config.yaml
routed_scale: 2.0
init_std_router: 0.023
n_kv_head: 1
norm_place: "pre"
init: "uniform"
optimizer: "soap_variant"
lr: 0.00529
lr_mult_qkv: 0.7
lr_head: 0.00657
warmup_steps: 136
schedule: "wsd"
decay_shape: "linear"
Below are experts of layer 5 (counted from 0) of a mixture-of-experts language model. Rows are named router (the router's row for the expert), up (a neuron's input weights, with its number), down (a neuron's output weights, with its number) and show model dimensions 0-255. Each number is 128 + 24 x the weight over its row's rms, rounded and kept within 0 to 255. Numbers have three digits each.
After each expert's rows: "comes before" lists some tokens at least twice as common just after its tokens as in all text; "comes after" lists some tokens at least twice as common just before its tokens as in all text. This comes from a sample of Wikipedia text that the model never trained on. Tokens count by the router's weight.

# expert 55
router:152125154123092098140138171122137087097126160121175180095120106142122106114154144121132067122145104091100134163136136170164117105129100134136134111120116144116133096138123133137106127123143160110091085135139104123132084100136153123104145049137157127126141161136133104141141118122151136129145124133141198181178099116108136183168108134102115122153122123067118158114116127089116120127124165073126117142133114132165132136104112128145169147106164101120167144104154129133113132116101139168125139115129126115125126101106125098105144128165144165130167096166118128117103097131107149156113132109106144144162070101132146123120110090088126121124126129132149107111104130097151161161135121211111129077155141141148146151104099134142104148088141117127142157103105135152140103134147149
up0:109167171129142131133121105179107143146132115117142100103138094127118112137137113152093121095167174149133105096108107135114113101066122118155129123140157139145138098132092137108131122171117099127110100135123094113117139171111166110133141127155175119141096159075145182147107101115112124149178087109156125150137118111090161121156173106134129077124104114104127109133136131132110105088128110150092137156120134129150098142132179132116145099096096085108150123112149144109153075147089093113137141122110099148132155134123103172112122162158083149149115109106130148123144165097149156141104139115147098124107080133170137097111088144122121151136176145186135150142133169116141133129093142110122130107104137158167129146152118147140113089133154160105100119157109119147158168106131156
down0:116144129167141195137116094139108111111103132097144127131134171091116118126140093141151158176106099130118164136128096133112111122132118101159124172144125127128163164148176102097148153147094080136156118151126123121109106158137106150125129163135145137152159101117149138124109114140154116123139112102096151124132117152148090178120112099104099110127131154124134149098119106107115113116116118160091139122107154110140085102141155168096129124160133138116084093109139162143123103151161090131115188078101110118154112186122100136111124113130131083140146144128132117133117167148172146116158119113149122108091180122128105164093125126140143178147134117129095124147172115140105108084105136069115117141152120113125133147119177120084096132145122105084141115156181123127176129095122161
comes before: " a", "\n", " the", " \"", ":", " known"
comes after: ",", " known", ")", "See", "\"", " ="

# expert 80
router:159123142139119086121112143104117102144147111095073161108154116138128140153146133161131095144132118108120140154141087084154088105105137103129118126140136162117109079114147120108117144119100134132139122167123126126094159084088133132112110105135131139140101140156145148129161109145144095132142086142141137113124130116151147129129129102119113127180082105137130161122098173087138126156154121155105137112122111132117192132126120135106118137102143064156141126125137132119118126159143143124144080173121123136131121164168167131093109165163123140133178141174109139171181165150176087114113093108104123123121105116161184098163118093149112173130141098082118148096127115090134103106127092160153101130153160122092110143133172151147105137107118139120124120136117132132110161071128081
up0:100109179106116149136140130091111112126107121150139149181113130137105128140114159129129170103103128140092081114138129120127106134135153120112141114192203129132150108132133120148115109138108147160106118158123127127143138148108130139153113155127102185113121167148124129102176119127097131135176097131110087135140142152112166137147123096102120129105128135146110116120110143140118150096102124099203147136171138125172093128130117135157134118111147141130150153114167153178143107119123116162123121121155148152153139126157119084158110131157150117160117076162131121084138141104081128120094150118114142144132120161122116178155146113136131165099153097114131104099138161062116153161126127073094112157127129127120092066108129124140137108140162095095125156104098116124094086134091109
down0:117098136143117141092106151153144080162101138166153105149099127168094149122098113071117109106120107121116168105134153140131178162100114167120137117151132135119122107134185101125115152134131132132116154132135126108134132150141178109134080146174152138116128145111164106093128116103122155103124149112163102102149147144098111127117143127077136112093132124133097151127175089106106140139143131128139168121125148118131074096147104142174091140108096144114140140150085144167113115156114106169150164145146129134141139140087102129103115132110147123131091113110162134124131145139181155095151149139110187134134107114125153135099123118122137090117083122125149109131112111092120155151115154139172162114115141134139130122080182106096147115115135183102088140136083114174101083161135146
comes before: " ", " \"", " A", " USA", " The", " S"
comes after: "\n", "3", "4", "5", "7", "6"

# expert 59
router:116114193136156097123084112105135118125122140143137161108073101156134135084136157106129108145136092118116120118161143130138093094162168121112154109161087176157163112110128114141139123113161118110101133152140125115129119108050147108134124107107194134122143135130113153132175100137131109093145178129152133141136049102085135117160104127103089135134093168144144159119090113120165133156156124115150124117126111141120143141120113121130109083108101098151132119132183137130102149109124134136120156181098173145132128135082168157127153137132114115181112087151134092122127140131127128095134044150105133165142124147132140127134123142064085120094143156119136113112168148122097129146118124118132123105142148143133105141118126134111152164118137139130122135143112118135123114143130092
up0:107082085124115134181163115138114140124102127074148129165122134092122154145134107131155086092098185092138107162097164115139114101110103122164107128128160130141132136125128154125119165146119146162147118165112136115132162130133087129156121108154115113154112109134106119122144133118121120168130136178123100197125110094103107124129140083139117086058138076130126149146160130140124163105117138099122179153141156138118105091143125104110137101149160093144134096124160147138104115115074096193133083125114129096112144151122077139098124127099128144119134144100149127102100145141132135151140154128093144136155148117146113106141145097118095113149132116139151147155143093104115151119094134128087140107096104114129130128132114131124174139136094159087165121114168097121099139121166089
down0:160099133174163113124144165148124127114126148143141124159126107104132152089120128142118108161091169136164145111094146172126174137104110152119102119115100141171157140133114110142137144171161126158160111086135108155138172157111132104109166132172125179145123141148109110142145139132141135125125129128146107109148110072108169132095106145131113148110116171151160129072152084078149114113147098153070132146080148124123123109131100159096115122092111119141126146145146128109154199121112130128117168133123103113085171096106116125155160156135121124135125103157106084123108143140151133124152130106140071166132136152136143083110117120142130100100118145118150150084132115067124124122129107126143145147136108171117116122127103140106117091110103129113100081131169098148091140141138096
comes before: " and", " the", " he", " which", " but", " a"
comes after: "s", ",", " such", "es", " well", "ers"

# expert 70
router:122086086069173121113136100152118164121117123128147130148144121106126147074104085110185106134138121124143125122132138072110127097155157123116119140092107149093151133121109136142120110129098142158129157139145109134104111176128176130143084091106192163121133155116086127126141081211093125137120130131146134137108132184135098092147172121115103127122134124158115172152132113122116103117124111145172148111124140059155150124145133118134125137149117149155122124134161152113115126116136114081132151118143119110060126090114136158136136148122148109164100130113128089134129151142152137143113145123154113110161159150156149141067136158122103169130126169093102128137124127171134159108107112131100118131108109132126151108129119094135120138146144095115157130172165148090122120160110142
up0:104183152102136157115111128118092136100127105165169117140087103161110155072113121181092121163159134128137148083103090140180121169117157185117156144126149162129087101132141085142146135123125156144160124159102141080146106119135143160110093102110136139129127121150106100135134125121096148111120091108187120153123105111137138150117149114115116054120147149149157164120153098103114116137136104092124104148151086093123130142149169181145122123113135168120105142126145104127160110142137108121120095101124111146141123095159145179155115145121144155097084129119140122121086134142136105127110118137125139114112097129112141112125132130120121091133138095142096121113118182121129106128168085101143183083129156152152113118092104106139101112119176128120167161133136117132140127112117134
down0:152075121171145126116145110171130136144143142116079141157165154167159105145104100098116082121148144139136084170125145094101115115188151099105127112137119118152136129118122131171132114127138163122143114114090144138108111101110115136119126152161119144111175104108124130111165167134161156149139126169123116123123122136118114128144175130132153115118073126129084129159101161157105183106142079165140136128127138104155145091143101081099087114127154117149119141094119128160123143114159118164090178169139121076091103112118127109096133125158146127132185153154137133131156136148124130113129119147161119093126138140122121139112061132105108141141147115095070111143120117136135127119152160131117107137115112150069152107183099123116130118118091106132162138118086137104144150158114127
comes before: " |", ".", "°", "0", "′", "″"
comes after: "2", "1", "3", "4", "5", "7"

# expert 62
router:135092189119157089150151132143138140142126137090111096107116153157121142078139116124157151127138146115142139104145111100142147146127097110129168149113139136117096097129161142084173095107144128148164115101136113108114113146108094119088101070147097146110137156113119099123108112141126129127139166132142147162102138140099153128134175167119127158114156123065133140139133124166104117156114148164105110155130149144186107105132132158164110144131147124127091147133124115152161146086119139106118084120178117121115132088125124110122126148124180147113158089129160158152107134124138153134109117121126136110158069146129160150131183112142167108086123146116086092149174097093138131116157160127091102113110122141131137102120149085145141129132123128100187149151153095169134111106083130
up0:126168162120086157148172109098132173127124120152164140096129140135133128151122142119123124150128145171103182133063137103165139089101126137084084147129122132108140124137174170124125122143121115092142144149091113121172171099137147120058146110107138130135148109129170093139115125130108087147117102175153141146138110108161122129120126112172118119154129117112148130080115122135149151145142134133142123109153159109138135143115106129127123130111096100083156177086145084115165118157155113142083117136147176096137078104117113093100143131110139102139172113155114094133115129146115153118101143118134103191131079138164104113117089127105135144148126106136145165097119117107134132131098078129126184136135147130118132102119133133102078120133159104140131135176137152127130122090114154
down0:151187150149113097166145153146156103068128110103154159104149135156146129160159112147123113103150117113130143096178108118110119135145158153133133135145128143178167141107142147116120122148149138124102129092157123136138122124164137099138168090144125115130116154133132119080133155111118142175118112127123076134101134155159124090153109124133110122076138130109122111119104106108130107150138124101155136082137129112081092153130153107126064108172128113161139095147078167115123107147166106117147122141169107097180129086135159108178093136147114140125151161124183121120119130114129117135138085083155137145106153112128099157122118143136144160139148105168083110149103151104141157142127138102126140122141128123114100092086148112102128128158087116120104141097119059108115151151153127
comes before: "0", " |", "%", "5", "6", "7"
comes after: ".", ":", ",", "°", "0", "3"

# expert 67
router:131141151149152162109124136151114139124145144096178145082104135102125143110137116151138144197147100167177109117132146150111110125093133135119167144125130107080120102126136122147119150136143099145147128101140135078143129120108149114127118167087132115173126111186127112109137102137097143144157125106128177168130105155141123115120097148144121118099078185120087125114098091149103120089121156115144096122123134147127106148115175173163145129105084093105085083123157131120122151113109119122100146110118102154124111137118155119125117105053141121113080099126123077115149112137117134128125138094162149150110153099099093132142117143095156108147133132164157087118125108082134106112152126119143173092132139152185135128090148114112096149170110147131157124132174145137135121142147127
up0:097130175138103125147169108161107124135109119097160085114094148082122156102092115117142139125106078129120148090122104121099109132129164155138124133113140093074154115153093182118104113123104110133107105080138102124126107113113165158107138118157136131158130180137102140172093125171140177119094155138160125114139106125120094176113087134130086118122149105135132140129099064137126121104134098096095162152077098132126122170135116140128110171130159122117173096163098137128101088118119122105126149135149171130139110121136153127121180179134073177116105175158120109099117097171137117092148133144109117119154139159097115133123114129132148123132110149123135099128092105125139109165094146120141123133152144146144150136132162119099125152136147162129129102111129119140167131108114121
down0:141116142138096086130128151130152124128099165118197085156110107125126152096159165160107120143135137131165162104128157095121134184182112143126150103109106127123120128122136084127118149093155116143100116129092126113125106096109141129178116135113072117136129114146112135149139130109134141131096151153141126108095114108060140168161129146157127151126100070137081114131149142139132125156180158058078132145131112103097122062114146158127134125117122110138145125099108172125150130083130142102124112159129122131100101105167087139112125138124117091133179113156162145132104108101097144122100149141141125135144140106135092127161090088117126148110112119127162138159141098134124111126169138108169141153158153162123132097118136129130080154149112156118114145103120136131098137136168152
comes before: "s", " of", ".", ",", " in", " and"
comes after: " the", " a", " and", " The", "al", "ing"

# expert 98
router:124143124078090076096156123120133128152088140087155074111142130116093147099137100098144128097145101088178188098123119118167141104101100149146092115126134099128148119128148166107134150110066151144107086145121144140091105097164145116093107173098115125164142149120152137158140183098126151127171111140117121083113140152108153098162116066170132140148161143150103131142153135076137134126133109133131145096143100102112144114092115154132130123108112149122159132105130115140125127103117128125169173120127127096132131122116171108137158159142135130155136133134164116140154163111152104164160151141153126137149136161095122143099166134143124090159141111156131108136140128088133160145146149115110096142173131114109142162173140135126151133145097107130134158108117118150098092105143158
up0:157148134110097112106116183158167159109102105134111101132131125118092120142135144146107102109151113174127144132126121106107114112139120113154119143112147075130128140116126113110148134110176125133149110082143153086104170093110126158122094150127144142123110114119139094122184105110089155135124148170094139150128136139149107149154177122122112145081125188120122163138103128116124114084123124118116128171125114102130168105125127147124147120123159158111126140131128112150131127083143093098142133151130089099121119101143117110173114148081157134157153130101162103090143105125130186137137111123138126144167127108111103124141106142101124160162137132156102116119116152117086052070111113158159089128154191133112157142114143134070132185152127089146120096127170141125128139139144158
down0:164099130161097121124104143127168145138128149076129164143152098109111128128149108110137155160100163157111102124123100132088122109116158077139161167157120119154133154090103114136111127100093115109131110124112088116120117116137145138075126148141158111148141115158150129076105154123143140139059107134106131074123173114131134092169113119179113128110091104118109107144146120161164100129115103124151108087124123139100106150147073069101146154156156133132120129067115150135130155135153157139111187120162143105128164092119134190159109147157165095127123114165139144150157122126136101142142164130116145124127147150138138133165112121164133112149133135124107126109083115096108164158183163095118116158108131124136123127134128134129139103121099119119121139157149109128097124134086160
comes before: "\n", " The", " He", "5", "S", "8"
comes after: "1", "3", "4", "0", "6", "2"

# expert 53
router:103132151140138188195138112147137108131094109162154173068152141132111111114132119098151135140106123143123120126133143150118112137082179110154136109155124136136129086107132141129140137151119111129150143089110134109126098134163149085143139136110106131173128127127145132144128122124097117151144116124136159180123135183158146135098129103159146155117130096112110156121129172117112117105123128080112141108128119131105128120119138145174142156104085137094069076138176113135122091176144091158114139138100094137119100135123123130136102118106121130193130153144150108147117131128122127086137091107173127130125092092129140118164121156126139163129143134131165104150114141099141098103133133112167172061113140106162147129102103111075109143122064134154090129128153143121156110092156109
up0:128132143114137088112123120119113146142130188127120146110147125153121131105108128085113112125156119109126105136120110121142143131088170108102142098123086128115061108132140132097139109135125137138134125116135138121105118097077104155097109106111185077095112145166123083137107158119150157152117098164134102141179070126148128107136150073150130089145134098137097138132136104115121125132094140142167168132102147136127120160096116140141119141143134154139131156098151151185120090133124187165094164120145124125151129199157107153154148097148126148125078142094159150119130153066131122100098120152125153146119151119122151158134120159163110146103119143148100177115122132123094160132095141132092112171151152133140122112139103114151145097091100110149140117147137088156136116169141113
down0:159141156102133108111193124131141136098154169142143107116126111144129102105136148078116143115147136133105134136108126094134111095123126124152140143130126125102120147113125092085138123152188133123117108121130123084087093120119112120130163124094096121212084126135092109097156108135138110170116104147132125124089119117177145150144103117129125115119114173111109092118100136124142128126161174136156095131174129127164117136159139149121158059139108148142154159138110177099157109120102099127113163138138174137103130094128074130145157102128126098150129125096108132109124148121137160125119146174115078159145111156066137093147114173141107169138168111124162142096132094148127153109135126140162168134134169116113084141103124136105143130119120129111125123172135110150135092157112138
comes before: " of", ",", ".", " in", " (", " and"
comes after: " the", " National", " of", " a", " first", " World"

# expert 45
router:124141109137159110111129119134118121109117158130124132134090126164174130156114162116116156107117105091109104105148161118125193100162113173121171070113113128139154099144161101111166144146113134084129096132108113102121184164140097106085105174142121116142103138153173116133132097167143109137169107122118148100117128180086131129073115111124135121136133145109150089136111144147138151106166138154149110170113121146153121155185142137127116100115129107113113137135141117112146101121139084148096119113135127146127094154115136121150137139045105085124126151162146094164108125120098128133116115108163142136099153098126112119175116147148156114140121120160120087131115116089110156125136135135131147148100096122128095134112081163135071114175137106141089129138121145169098136099134136
up1:114123111100122131103130091086122143132147068138062120126117128141088098097133147176139138134117090105115109134115126096142148155145128132131122152168122151110128136092123104152080108152116142136152132124144136130112152120090125142085127104123146077148135116108120155116133082105150131136094169144120157172129151175122157115154134096115145146083177131121147082142100134162121166109148153114159122112134097161131156137189158183149121099134148152110111154127100110125148124168126141134127080109123147108099138119130137139164141109138158145168116091125204102136144118138151112117119162132076151154140113117140128164145133128105102118175107090121130134135134107078090158117122101156119136129159126136095133105079160130127152135095130121131122108093129133180104110117088092
down1:153185125088074133106145114068176100161122115128144156142143101159124158130155083140158106138154112115122135093164118153077127146098103152135125135146162134094152137125181151152115112160103124141109176152193146114115087119123150175107142127095118151066114124121086091098146107108104149110163086117123111130102117167141111175145109114137140127130093111121121128093128125149172105143106147137135155145118136161119107121151168106148138138115130157104117158128149080123109135116099154091127126129129093141144128109122118112133133114132146130149119112126115096101135094168126171190106125112130124133105131094099104154149136111111108123139135137135145125102142140143131130162125134110162130125116081150095181142121144112139144170131056118143134142115179140170121115145130141
comes before: "ed", "s", "ing", "d", "ion", "er"
comes after: " to", " and", " the", " he", "ly", " be"

# expert 19
router:096125187157164122147119107145127115077109131120140144076079148099131102124141100111150160108134161143122112142172129111084110144125110147158141134117105086133135121133149096144112138136124098125097106126125118130135140166116109145104062132090108104181144113098162150097131070127126129186127097131120153155133097124134110142087130106092118175155149092145053167150104170146112095111117140133120126135132110143107144137147153108148174103131086128096125101138145135122140132113131120150137124151121142142123122106164115126136113087052120129163171147127148136149108132143093149134094121126100131152104176084147132141134141117097145128143126155145136189160179120133131154133137138106147155082125118132152101165146115127092089142132115115125107106120157144110161133118144142
up0:142147130108132091112126129120129107120079164145102162183134119121146117154105145104153112154127129151109124191149115146152126094131162109143147131113097119139135118140086083149116136082092142122144156148158138171116163130152138088132113141111121140193112150099133126111124083122123092144100141148096097199112142129132172171140150095136139145130075063124067125161120088138122097096110121113109152100114146143095146107134139102107117137163134116130128121118110144101137097123132102126167164179113134111101133118149120150128145123129130176125164110169144119129142131117132141124131087120120142129130155121128161181161125096120097100141152156157108120136134114107160154113101112108152122124107068110128073153121109147129143174076103139136136140122131094113099124157163137
down0:078128119131131119100119093134111139136102156120130171155095122082078119155144141105105156099109142139121092147113127162106138099142113093137090121123104117139143120124135148118131110152129121121160128121101100120108126131101145142147133144191134160082156117124147170086092141129160144126119115172156104188140170115105095120147127113101126086115114138131139088145124159095115087114089125124131111136162124137166170140123098129112140150123192129165145152172128150086094121108136105141125151171127126077143129152141094156123143148193112112149120117152111068114103147128180110159117168100153105121128111090134135151131123164076135116103143135121126136159160168143114154114124132101108172136094090148140107113134131107149159122090137106119136138095150106167109139121149125
comes before: "s", " of", ".", " in", ",", " to"
comes after: " the", " a", " his", " was", " and", " an"

# expert 110
router:105111136150121141123108190131112125142083113099109124117146102123105149149158117170169112114109135125137116156151106088156100110087076122120162138116103110078166137121156133149123156110083181160127095098097141119125139135053119144103136098123113130159122052139130161115121124135091087121131108139116165121115150128091162109127144154124120124115130116141119122111143088151169104128101129160130168086121153120169123142142120132144108149123123098133147154118173129143104092133120140136148149150182100119163123122175154130134098151142136101140154158125108140097141143136172126158146161142094111133114103101162121159157108123100089110109099169152123130106099144140108139114135102178145079082110176134158121153129120095145104156126128120113172124119125132126146093125136158
up0:166171124172141112102068103120135121118146109142140105124106144077117148159108088141126156101144112144150149098120149120110069122103105152124125144107125129096111076125108156126146124168124125090121148117110177148156158121150141158120123135147162159138140152153125137140099119097164155120105161104100141089106138122122132156064124159137152108124104109146170087153109121141129168162133158107156129158125122155129141119129150103116155149091109111117107136147130076124142119185136133080116150131169119149137125176155120125112133119107159155146095091171112101118056100104150103153109152166100115130108138151117128083144139163141100127134130144113119154141154117150134121129122111094122121138139139071114149126147143118147148146122108119117165163148197126113155099114086132
down0:137076127156096175117120114175130116115105132117122173099114149076135135094115122136107151135132089108132146166168119149150088093108122142129108100133144111122113141132146113152124108172129148143099140111093108140101143134151146158068092151155140121129127182142076128138115151138117144155109148117166171128152141110144133115170107160151137111101180146188107146145173120092116105132129132129065104117156157123148177173113091088144147139110115125130105099102113115151142138123135143096129131150119102099081123135158131119123116146145125118175092118100153122149145130123139107119089138148139147095094131121065166102131122170116161124142145146135103092150146149128112105116115089145116140098108156102112168122120103162131149108157134114106143160127151150144176157143104108
comes before: " ", " \"", " •", " Born", " Country", " Coordinates"
comes after: "\n", " UTC", " Title", " Year", " Location", " name"

# expert 9
router:105099143098123095122121134163144114083168110152118149085130099146127133105153108113103140124160133114138150118158139074085147111126120112105077105164119112119166124143104119099123152137146159114104116170104120136139120122149100147115159104135124150172101115167150117155163150114127094127144119105136126110109068143145107149124109145112097131108124154133134095148140185171120118154166134141125112162107112121152135147116131103127171145119167133134128126130111125139144156136125115106125077149139169152086130131196131108115114129124095113134152101141104152098175123121119104101100100135131095102164148102088102170133135138136097135096107112097104138083177095166134201144160132152155146133129149128122100180116122122161131155093145103159130082146120122133171130134118073
up0:086104161106098140121120117121132113126076135156133126162137104125107111130137184124138125100139091120112123136124093159144125124137095118140104160170156131134166075170117133102107129151123139109124134134144152147153165167126098139129125138136105124123144185179174094118118148156122144126108102145152113134130096164136081129097163126133164156144098101099153081150123121152108115129116126132102143130121053101129113107134108142091095130148076140139185081093109128118094111119052102100155141124117123094102119092080130120135143129154104111134154160119102111119155153142107156114144144106112107148088121123137159149110119154139155092083152161123111160092131143116101170119119135137151133140105103149101156141165104123152080136126123104127093108160126165101147131125129130
down0:120110113129076123133170099156087123135119104160158111123121115170117135136131090121123128106072108146115135099158137153114121157173127122135097141112115155144104117134162115110093122145095109160133111131198132123093153096106067066125135112112122153164162150141126116096143129141120102129152107104128084129152155135146147138147129100091120171138119149138114119107129125154153163151142106133153149090104080162146181149145125076164067131157126120124130137106146125168139128146133123132096100120092145110091113128149160142130126153106149092133137127119155109132110172151136172116112082165102082123135113157152148115135128148140118102109106102139175167130151130094134113103111109125147143101120132135097115118171139139141165173147114087114151082103143160148142134133098165
comes before: " the", " a", " his", " an", " her", " their"
comes after: "ed", "s", ",", "ing", " due", " there"

# expert 113
router:112141172125132153139147099113154091140121113095115104124112103129108122115149134146128153099129120125092136110150111087140149084133103139141124105115152147127175101109143110096118125119111119157074138115112143144137144130110110158184111145129128146198122141130068159127132153129122105145135165111128130130121118141133119128140119177139070099120138131129153101070118145147112111128148116149124097131147113139132086119132119138164143146113067135116138142116160128130149113113154109096112148159113134141139164170115104088126169149149101151186156129126091127124107155183159083157200111086186116142124132141113126131120181133064135094143128090132139132116167116129100139136160149096136090161173142129143100176148119144086140124179137134141144141139146141133139136154155125
up0:127138140098098095147104121109057123140141119138099104166148111155139119126112095133159083096137109190098167099090132124108165147148151123166126146140129147130145151098176125131133120172113105147106122129152080144164145146090120125118160116113107101102130051114139126122151118136146111138119130123140133133107140152178120103068113134127122093090118115149118124147116150132185116115127157109103117122144122109153145115184137101113137131132081172146134129171151120134107163140117144086104114124103176106105117104123089134113161116180098146104137120150128165094152140115123128071160135128138141124123147102132132096122158115128136115165099123103104116167139160132163115116111119104116066132137108109146141119167124143088131124168140171173130090128141169136127142156128133
down0:110132119093141090124131127126118146137170114137136117131148056133113124100183140096113090126126088138155142112132106122106130118164120123158120104123128111092101144125150129110107150078182140153167154118104127166090114150140105131131143128148116130099155173105130150155105064101163115139106115137136167123120154118127121141103129135098114098102144090150084150101120105121122104163117100150088136152183134170149125094135109137142176154149102163122139122148134103118143093125105166109113115154128132116161145146155141118113098147113153139101181145091139110125144103085129145107115121096106122119097155154154094194147116107122105135113094124145129133107098135113172096117165109092096136143135141138149066092151191148121144157135142130124122106107117124113143170087148127
comes before: "\n", " The", " In", " He", " It", " This"
comes after: ".", "s", "es", ").", " ==", "=="

# expert 5
router:143137118095125173123084154111122127126142159158130109085150063156134101153144156129164135104107204146124118159152125101121107113148124150143083125139192163107184121135116134132110153123108150104103160148114119121121154129139106150105103107129112123107115168127121138147133141134128091159171141135137154178112123129134067144118133104138138151099140097156065159139138159120166141132123131104113122112131089121129155104117139175102129085100184078131150108135106123126097140136107128173161098127129102122059129117165150139139108151128122103133103091119114152093151132131156105126124107127156109098147147087122103138134091151097098166140125142100114126165167100107125140112133140139100154105118098121167123109132120147160161160123097119140137151094107155145105128138154109
up0:125095116097155103148169142121156160128154106130160154123136135171139109132094165184159122119137079161128159139137129153143158139112137113142097131169144126100122141130074165116102167156144140119097126141138156113116145071139160120170088124136114115114128158152144110122131131158141083137123136154144126129099152102101163170124154143113104107105118148111149169130176129129129157136172089114121153092120125142142122100104094121090125096061085124127121108093101125103140126109157144130137125168147128068099110136127125131142110143146147107088117183120115133129135104089100107109114131122100130148144125154128173103151111111096110124147188126120118088108118109114142150138154101121106139095159130127128092133083160088168136106160105118122107156145149101122121191160126124
down0:124119127118076170179135131145139172155099134128140095148129135177115154141108137130115156104185123159143134176126116121113135161116114129142162116129186104125096147106111076132128118152073137153110132154151144151113149103142115095145133177126115100130181116098117128119143119134116099158166144153103153107119129139168160139148112081139126149125087118158128127118116130124176108148117140098108111120141121131141116078087097116146120118157115114129103144130127150122134152125114111141118133101134134109124091090170122123086131146155140088086146164108097172172129111130106131166117139134125083117098150113141091161136120152158145148143107091100108127141096143165117126124140135145193125157150125176117138180100122126102131074148122102140106124123070077107138111105112140
comes before: ":", " the", " by", " a", " in", " his"
comes after: "-", " he", " He", " was", "ed", " who"

# expert 114
router:118132119164162162159133141142116134111130094089171155116104131105125108071145122110129122127141144149166121129116140174138167111078130108106129114080109092148111146133108141158114132149118129141147142100123151105135148189096142098129096084125174087120142154132135140127108115144143150150134095147141154175134100173115088139178120100130144088125126141093097106152163173103147131125087117119120122103159124105133127123107103118151154135101106127118128149114129127138132095084105115128129135138097124120123103125153120104113129163143156140149077134149122105181137109105117125114119153078174102160106066152123100146131104190138113116124133168110122128190172148079136129123115122141083164170138092109159137118117121138109118131183142153105134119131142122155142128172104112
up0:135118108134133153104151182103106099150124097125139112127101091112150111096137130156113142119113151142134167150121114106137148120127173133152087105129129105109152109154140118101127160165088109137173104175143124122077088128111163143129090139144133123116133142131204101130134123148169117143137135117169169126145151112103117128138132104156146109139167140104083159140168124098088127141141121182128100107156105104140090121126107131139103104161141141126136134122069163113154099067093154145143103118110100124141160131144133051151125189147119089143147121089109157127141143134085126089143157097124163116113103091113136154172157147110104137153140137120164134130138123121106155117120138146104156115131122122096153155122157146112112087122107120148071127142153150132133157105141135
down0:109111108119149095160128167129188155167109133106078127149112110109112080133094165124150072154170147133132126169122096126168143160076113135143138137175155116116117160121144113148139089139148139125125129157127099111120108153134134152124156074130112129127134169107088140123117110101075099123126113121157148104148114127087163147107107152110107125096091102123153151121115134131144157084187138135098113112140145123146113103134098183131109098160118163165154149142138183105128130112087132127101148152118107097109170123142110109120152100112153109152130128176125131129120150097102187118127101143150214120145134123144131121093125119128130139112143084135107161091155134135093113122136148108108131143125135092130139096105110118137078139112128092151098135123140151126109121125153130
comes before: "s", " of", ":", ".", " in", " was"
comes after: " the", "-", " a", " The", "al", " National"

# expert 117
router:109110119116151137124141151166117140159121129126156116153146137123152130143074148088208094137132098103116157141095135112102119117138170094149096166092103130107151111131135132126134089140125121139120144133141101113140147133143166100157088157096149154137119136126133111087120072132149100128134090150130168106108135142132106118149118101144118159111096114143104156084119103141098153097101140115108152125138123105185185129177191142144170103138137155108121106119147178085103139158138153135139139134214099118086138140111113139129148122148137128113142141131125078164166147154138136142150153121107139129157123118152105169123117106122100151101140117111103126119111168106147172111111102137073103092132070133111111103145121107146107120096115128131109134158108124111119090139131125
up0:148076105146175154133124145155141120103111143094134109102158132135128144131162092117113136157097156121107165104136088131127154107092119120123142128109092189094124130133149119104112115135181087137154148124151105123134127128157112126100100146147148157136130118156147132149117087146178155123134102113137148144123185133096133125145113127132142155193144094173072156123094174136116134101125131127152080122111131081148130134147147088112088123114136133139153124143089117102075104146099162121111123144150103101100117121110148123149143104134141143088042088145101115146117113154121106144119118132108148124147085137131151152095105090121114114144117126096126116120129131111125127130065146117113150121139078133140121080136136073132126137124145118170131109124123178136109177105147160
down0:108137058116115118094158121112103134132136134147158123108112117137117164148106149125149164127061172158142138137130121106110122155133162120116083123087176153160118156151150150130142141111151163092113133179123124124111148146190119132124172119163098134139156097114105140090107152083123125084102124103106146149115177116125148124160113135124169117092095128135165123130147117161128136095130116148123163133115118139096125130127123121183129122136109108084141132120147138122099133112133100122126119120128094093127075144090085122109109160159122131095153111146081125115124121108139122096095151100118125130142119133114098127143144106186128130140144158083120134124147116157069130070143120139140087182111157117090148143131105102100137157109136099182109174132141121098130114158106112
comes before: " |", ")", ",", "–", "5", "6"
comes after: "9", "0", "8", "1", "2", "7"